{
  "d_shared_expert": 0,
  "moe_layers": [0, 1, 2, 3, 4, 5, 6, 7, 8, 9, 10, 11],
  "router_score": "sigmoid",
  "lr_router": 0.00199
}
Below are experts of layer 3 (counted from 0) of a mixture-of-experts language model. Rows are named router (the router's row for the expert) and show model dimensions 0-255. Each number is 50 + 15 x the weight over its row's rms, rounded and kept within 0 to 99.
After each expert's rows: "comes before" lists some tokens at least twice as common just after its tokens as in all text. This comes from a sample of Wikipedia text that the model never trained on. Tokens count by the router's weight.

# expert 8
router:55 23 64 50 27 60 51 45 73 28 45 34 03 75 29 21 25 19 52 34 58 49 65 57 39 19 50 46 32 31 52 77 43 59 33 59 42 61 50 57 80 28 46 49 70 48 86 59 50 69 49 42 50 45 35 37 34 34 64 55 46 38 51 52 48 34 22 44 55 60 44 49 18 54 30 43 56 48 39 53 76 43 24 54 60 42 37 62 42 46 70 59 30 47 70 43 57 44 39 48 90 80 41 32 31 43 25 70 30 50 52 67 62 66 25 42 45 56 42 55 49 37 45 37 61 44 57 66 39 57 54 38 21 45 38 43 57 22 56 38 51 48 51 55 51 56 53 40 51 60 13 43 41 36 58 70 79 45 38 38 11 42 40 23 39 44 55 15 34 47 34 48 22 41 67 64 31 47 33 37 65 52 55 73 50 69 49 69 86 68 56 84 68 77 59 43 50 57 47 47 43 37 49 33 45 43 42 26 62 43 72 53 44 56 43 43 49 47 51 40 59 53 16 43 44 57 62 47 54 81 71 37 45 65 59 41 58 65 57 55 56 60 49 42 43 50 15 54 35 50 43 42 72 61 39 54
comes before: " of", ",", "s", " in", ".", "ed"

# expert 24
router:29 42 49 16 56 57 34 48 66 57 41 59 37 70 11 45 49 52 43 29 38 65 43 18 03 60 52 41 47 44 53 61 61 61 34 44 51 63 53 67 84 51 30 63 46 30 36 53 45 45 63 53 67 54 24 57 68 56 57 49 53 28 40 70 37 38 25 56 48 47 35 37 37 51 00 39 66 56 71 56 60 16 44 38 64 54 50 54 59 63 50 23 43 40 79 19 41 46 48 26 60 51 51 38 52 44 66 44 41 59 33 69 69 46 34 26 65 40 48 38 31 53 59 58 41 54 55 79 35 51 99 46 55 48 32 45 40 35 55 61 59 49 40 62 56 62 61 55 42 56 32 53 34 05 70 48 63 39 34 31 50 17 35 47 57 61 31 47 68 32 60 51 31 70 48 90 41 52 56 62 39 53 55 47 42 61 41 63 52 32 47 52 27 76 62 50 63 83 69 45 40 39 63 56 22 59 43 46 66 68 56 56 31 33 46 61 51 32 69 54 65 46 40 61 53 52 39 40 65 46 51 67 47 23 46 43 20 61 41 52 50 39 80 49 53 46 23 55 40 51 63 42 43 65 36 55
comes before: ",", " |", " (", "\n", "a", "'s"

# expert 11
router:54 42 59 61 34 40 74 53 62 31 61 43 41 51 38 30 31 26 51 46 51 65 44 39 35 58 47 66 68 51 35 60 62 42 35 62 58 42 27 79 53 80 41 42 59 49 63 60 51 45 33 31 37 40 49 79 31 79 72 62 41 32 45 39 38 19 57 40 47 56 67 78 54 60 40 49 76 49 62 49 59 40 38 82 49 43 11 57 68 56 63 38 00 45 78 06 76 47 51 48 51 43 58 28 36 56 65 50 28 60 55 42 30 57 44 52 35 48 35 25 61 55 65 73 40 53 37 38 46 30 61 36 52 60 41 38 68 52 48 52 78 59 74 39 50 75 49 67 75 50 38 90 29 41 55 47 70 47 50 30 43 38 54 60 44 37 69 65 53 43 45 80 42 29 67 86 32 43 57 46 59 63 71 39 56 50 39 45 74 63 39 53 44 70 50 76 53 56 65 55 51 76 54 48 61 62 47 43 42 27 38 37 55 46 53 52 25 44 74 62 48 50 49 74 21 70 56 46 46 40 72 63 61 42 41 23 26 79 35 63 57 68 53 33 51 39 38 46 49 77 52 42 54 45 51 79
comes before: " |", ",", ".", "0", "00", "th"

# expert 30
router:40 05 45 40 24 36 63 36 61 61 56 71 47 65 57 42 15 23 32 65 22 35 56 30 32 52 49 45 28 40 35 47 41 51 49 39 79 64 75 50 61 54 46 41 54 29 31 35 51 47 34 53 54 46 54 56 54 69 58 67 50 48 69 42 42 45 53 55 39 60 64 53 52 54 12 49 50 36 44 28 63 40 22 53 68 60 40 45 75 54 55 27 29 28 63 21 21 54 35 26 69 41 60 41 57 51 38 44 65 37 53 86 48 67 49 45 48 41 43 63 40 45 49 48 52 51 72 42 34 52 52 34 32 39 36 63 46 38 33 49 43 18 43 56 95 43 28 45 72 74 46 50 41 62 49 69 86 41 35 68 53 23 52 52 26 41 53 41 76 43 33 57 45 35 61 43 30 63 36 59 44 79 56 44 60 19 79 31 52 33 76 48 54 44 66 54 59 52 62 55 48 48 68 37 19 32 39 60 49 45 70 59 36 67 55 47 50 38 71 59 60 30 34 42 35 33 43 20 58 31 53 50 48 68 38 49 58 98 69 47 41 52 44 38 44 71 41 32 34 42 24 74 54 47 51 65
comes before: " of", ",", "al", " to", ".", " ("

# expert 15
router:17 58 35 60 49 26 44 46 61 30 55 68 38 62 27 46 41 63 86 51 50 46 48 30 34 41 43 60 48 46 56 83 34 34 32 53 50 16 44 32 28 54 54 79 43 42 70 36 55 51 17 53 51 54 72 33 62 80 48 69 47 47 58 73 29 39 50 30 46 46 50 47 59 57 67 56 87 29 68 62 50 80 67 49 32 56 53 48 58 52 45 41 47 22 49 54 73 36 41 32 80 59 55 30 44 75 28 48 49 56 72 65 57 55 39 61 29 35 38 63 46 46 25 55 62 44 48 36 33 66 49 53 62 40 47 47 54 23 65 34 40 34 49 60 75 27 48 32 84 71 53 25 50 51 54 42 51 53 71 59 46 30 39 45 65 58 32 45 58 71 55 71 49 13 61 55 52 52 46 48 34 50 83 46 48 45 51 56 42 60 45 57 49 55 68 52 65 56 55 64 46 32 51 51 50 48 55 49 29 48 64 28 29 50 61 47 54 62 44 51 60 56 12 34 29 33 58 34 37 66 57 42 52 12 56 72 31 47 75 44 13 81 83 34 63 32 46 33 51 36 36 77 54 43 28 78
comes before: " The", " He", " In", " It", " This", " She"

# expert 10
router:49 38 46 56 45 36 30 40 79 52 48 28 50 79 45 58 41 34 60 58 52 44 43 52 49 53 56 49 62 34 29 66 77 58 62 50 47 52 39 41 64 59 48 43 35 51 31 31 57 59 40 53 57 34 44 65 80 80 56 26 57 61 37 44 45 43 48 61 49 90 48 68 17 69 12 24 68 43 62 21 59 40 53 71 51 21 50 68 25 58 77 37 60 33 70 58 60 48 49 71 64 66 63 42 50 38 53 61 48 18 62 52 52 42 08 30 38 54 33 72 58 27 46 80 85 29 46 29 33 62 44 43 27 39 45 55 72 34 51 27 50 55 50 53 76 38 47 38 58 66 41 33 30 66 48 42 65 46 64 55 43 41 61 41 44 50 26 53 49 50 39 55 43 27 94 67 49 49 43 32 31 55 46 55 55 53 71 77 12 25 29 44 50 72 55 30 29 46 39 46 53 48 41 40 42 69 57 37 49 66 60 68 51 32 41 57 36 40 51 51 63 39 64 41 22 30 30 40 61 67 50 21 34 39 43 54 60 68 38 48 59 61 72 47 28 28 44 33 73 45 61 63 56 28 41 63
comes before: "ion", "ed", "ional", "or", "ions", "ing"

# expert 16
router:26 32 46 48 65 37 50 49 48 34 29 45 49 39 03 48 45 67 58 30 65 40 42 56 31 55 50 63 47 34 24 46 54 61 53 71 39 56 43 66 50 46 56 51 71 45 75 42 55 71 57 40 50 36 43 77 52 68 80 56 45 48 34 50 30 21 40 46 36 76 50 61 57 42 05 47 45 48 64 45 53 46 44 44 49 62 10 57 65 63 57 46 39 68 42 41 76 50 36 50 51 56 59 39 58 36 59 52 53 76 75 58 65 22 41 46 33 54 28 46 42 44 62 67 60 40 58 42 70 50 78 54 37 40 31 37 45 49 73 65 50 56 58 50 93 60 56 60 52 71 56 54 37 67 28 65 49 49 27 71 35 28 62 48 53 45 54 26 54 62 37 54 34 49 40 44 80 22 42 50 96 68 78 64 52 54 52 48 37 50 44 55 34 47 68 42 50 68 65 73 50 74 79 66 32 81 64 41 62 31 39 50 37 54 55 28 28 51 83 61 54 61 29 44 49 29 45 58 51 61 54 39 57 34 54 24 36 68 49 26 14 41 75 52 51 45 44 48 43 63 25 93 59 51 55 50
comes before: "20", "19", "18", "1", "2", "10"

# expert 2
router:51 63 43 45 44 41 59 43 50 34 59 55 52 60 29 77 41 75 63 76 50 46 64 36 34 30 51 54 40 43 49 70 51 44 37 70 23 58 68 61 40 31 30 51 41 53 54 49 52 41 55 41 50 24 43 76 67 83 38 29 60 33 58 67 72 41 46 45 56 84 38 51 63 42 35 66 66 31 49 42 48 27 56 49 15 83 34 32 66 67 41 37 20 38 65 54 49 52 48 66 83 53 76 46 53 71 47 45 62 21 47 44 57 35 53 33 40 65 49 40 45 35 29 42 34 46 43 49 35 51 44 40 56 57 39 61 59 47 42 28 55 25 40 65 78 54 44 63 80 68 68 55 50 31 36 16 35 46 75 48 70 39 36 53 58 31 12 42 54 62 55 78 42 30 54 75 61 45 65 59 70 26 56 35 55 37 20 67 53 64 39 63 39 26 72 49 51 61 49 44 60 65 57 33 77 64 44 54 39 39 76 70 23 46 26 30 40 38 48 71 63 27 34 36 24 28 31 54 45 57 56 61 38 50 65 47 39 60 58 60 50 59 85 62 52 58 40 26 80 81 55 49 63 62 40 59
comes before: " the", " ", " S", " M", " B", " L"

# expert 5
router:44 58 57 55 48 53 42 50 47 46 55 38 39 74 36 08 33 48 25 57 43 35 83 36 36 57 31 82 54 11 17 85 40 52 48 35 40 59 49 61 68 49 31 58 61 41 61 62 49 37 41 61 67 61 50 36 55 62 66 85 64 73 56 74 54 61 51 72 39 45 67 50 61 46 45 44 41 45 51 51 53 55 63 59 69 62 64 34 58 39 47 54 32 24 51 23 45 35 51 47 50 63 45 13 35 70 36 65 28 33 40 66 60 55 25 49 40 49 51 48 16 39 34 55 57 79 52 52 27 37 61 54 32 47 42 63 26 46 48 31 39 35 65 40 68 38 54 50 78 60 71 45 58 35 56 48 40 53 57 40 44 36 59 72 74 28 39 57 32 43 46 78 40 52 44 81 55 68 20 55 69 60 46 45 35 70 25 56 61 48 56 68 48 68 58 41 74 84 70 58 36 44 42 07 44 39 62 41 62 61 68 54 34 31 35 37 47 39 81 81 84 71 35 49 31 34 42 44 64 60 42 45 44 41 51 37 54 51 50 32 38 56 37 46 29 47 43 50 60 60 68 73 70 64 55 73
comes before: " by", " to", " in", ",", "–", " on"

# expert 6
router:43 45 65 51 46 74 31 35 38 44 60 37 44 71 37 53 41 16 54 47 44 80 61 18 49 40 28 46 77 46 64 38 21 41 50 47 45 20 55 40 35 61 33 65 57 39 67 57 27 45 70 56 44 37 52 35 44 52 54 26 47 63 38 53 33 54 60 25 45 75 49 28 31 77 25 61 68 67 42 64 46 26 68 53 47 42 13 49 65 59 60 30 65 27 43 28 32 67 34 45 87 49 69 56 49 49 39 53 56 59 37 49 34 76 50 28 58 49 52 70 56 43 34 81 42 54 45 41 17 57 58 49 31 53 47 53 38 22 45 42 52 39 44 58 53 24 39 42 71 43 49 82 55 52 71 57 69 41 57 33 51 66 47 42 42 54 35 41 51 41 25 53 40 13 27 66 35 48 54 29 65 38 90 58 44 34 26 29 76 58 50 52 38 44 68 39 68 90 53 45 28 42 57 37 46 60 72 42 48 60 66 54 22 60 57 53 31 49 61 44 57 52 62 55 55 24 33 43 39 47 87 64 61 55 50 56 40 30 43 22 63 82 60 59 47 31 57 37 68 57 56 44 58 53 35 71
comes before: " ", " S", " P", " D", " M", " C"

# expert 3
router:71 47 53 34 49 74 36 44 59 49 49 77 56 42 37 59 44 31 49 45 17 63 35 42 27 48 63 62 48 53 36 48 39 56 67 47 41 49 27 32 43 26 46 65 49 34 51 32 82 76 59 53 73 64 40 45 55 58 70 39 67 42 40 92 41 61 39 55 38 55 44 40 75 71 35 42 61 09 58 30 47 44 49 68 55 48 63 51 66 53 74 28 46 33 49 49 50 70 11 43 54 65 72 42 51 33 36 50 55 62 58 59 49 63 35 36 29 45 26 49 47 41 75 61 40 51 52 47 42 61 64 45 45 49 60 50 32 43 41 26 27 79 43 61 78 67 25 55 85 67 47 33 55 60 95 62 65 30 40 33 51 50 57 57 49 23 50 41 53 51 83 71 53 64 64 69 25 41 29 42 71 67 55 32 62 69 59 64 74 29 50 76 63 64 54 35 63 43 44 50 65 57 42 56 71 56 33 48 44 22 51 68 64 66 48 47 43 37 56 46 64 43 57 57 39 26 37 56 59 79 71 56 44 38 59 51 49 79 58 49 42 73 86 26 32 31 53 70 61 53 32 42 80 57 63 66
comes before: " to", "ed", " a", " that", " the", " been"

# expert 32
router:26 88 67 42 40 51 68 37 53 45 31 30 50 63 12 40 27 30 64 43 34 57 63 33 66 47 51 60 83 36 45 71 63 54 37 51 52 37 40 44 72 36 47 49 35 29 80 63 45 54 21 34 51 56 46 70 63 33 41 44 80 52 49 49 40 23 38 48 24 57 36 50 33 59 28 15 45 50 55 52 34 26 42 35 47 53 37 61 64 65 44 52 50 41 51 18 58 39 56 48 85 60 82 28 36 45 37 45 43 46 49 56 41 60 51 52 48 78 35 38 26 57 47 44 61 22 77 51 30 42 54 48 38 31 44 73 44 57 39 50 62 51 72 73 49 41 54 44 39 62 22 44 51 60 47 44 51 40 43 70 31 45 43 48 55 54 10 73 13 43 50 49 40 39 74 48 52 38 35 51 64 43 72 52 36 33 48 39 50 61 65 47 58 59 48 45 50 55 84 44 34 48 61 37 25 48 49 73 74 71 46 49 17 43 76 54 47 55 99 39 71 33 53 43 51 50 42 45 64 36 55 48 49 34 82 55 64 40 37 41 38 36 37 50 47 52 69 24 48 49 45 92 42 67 34 39
comes before: " |", ",", " (", "\n", "a", "'s"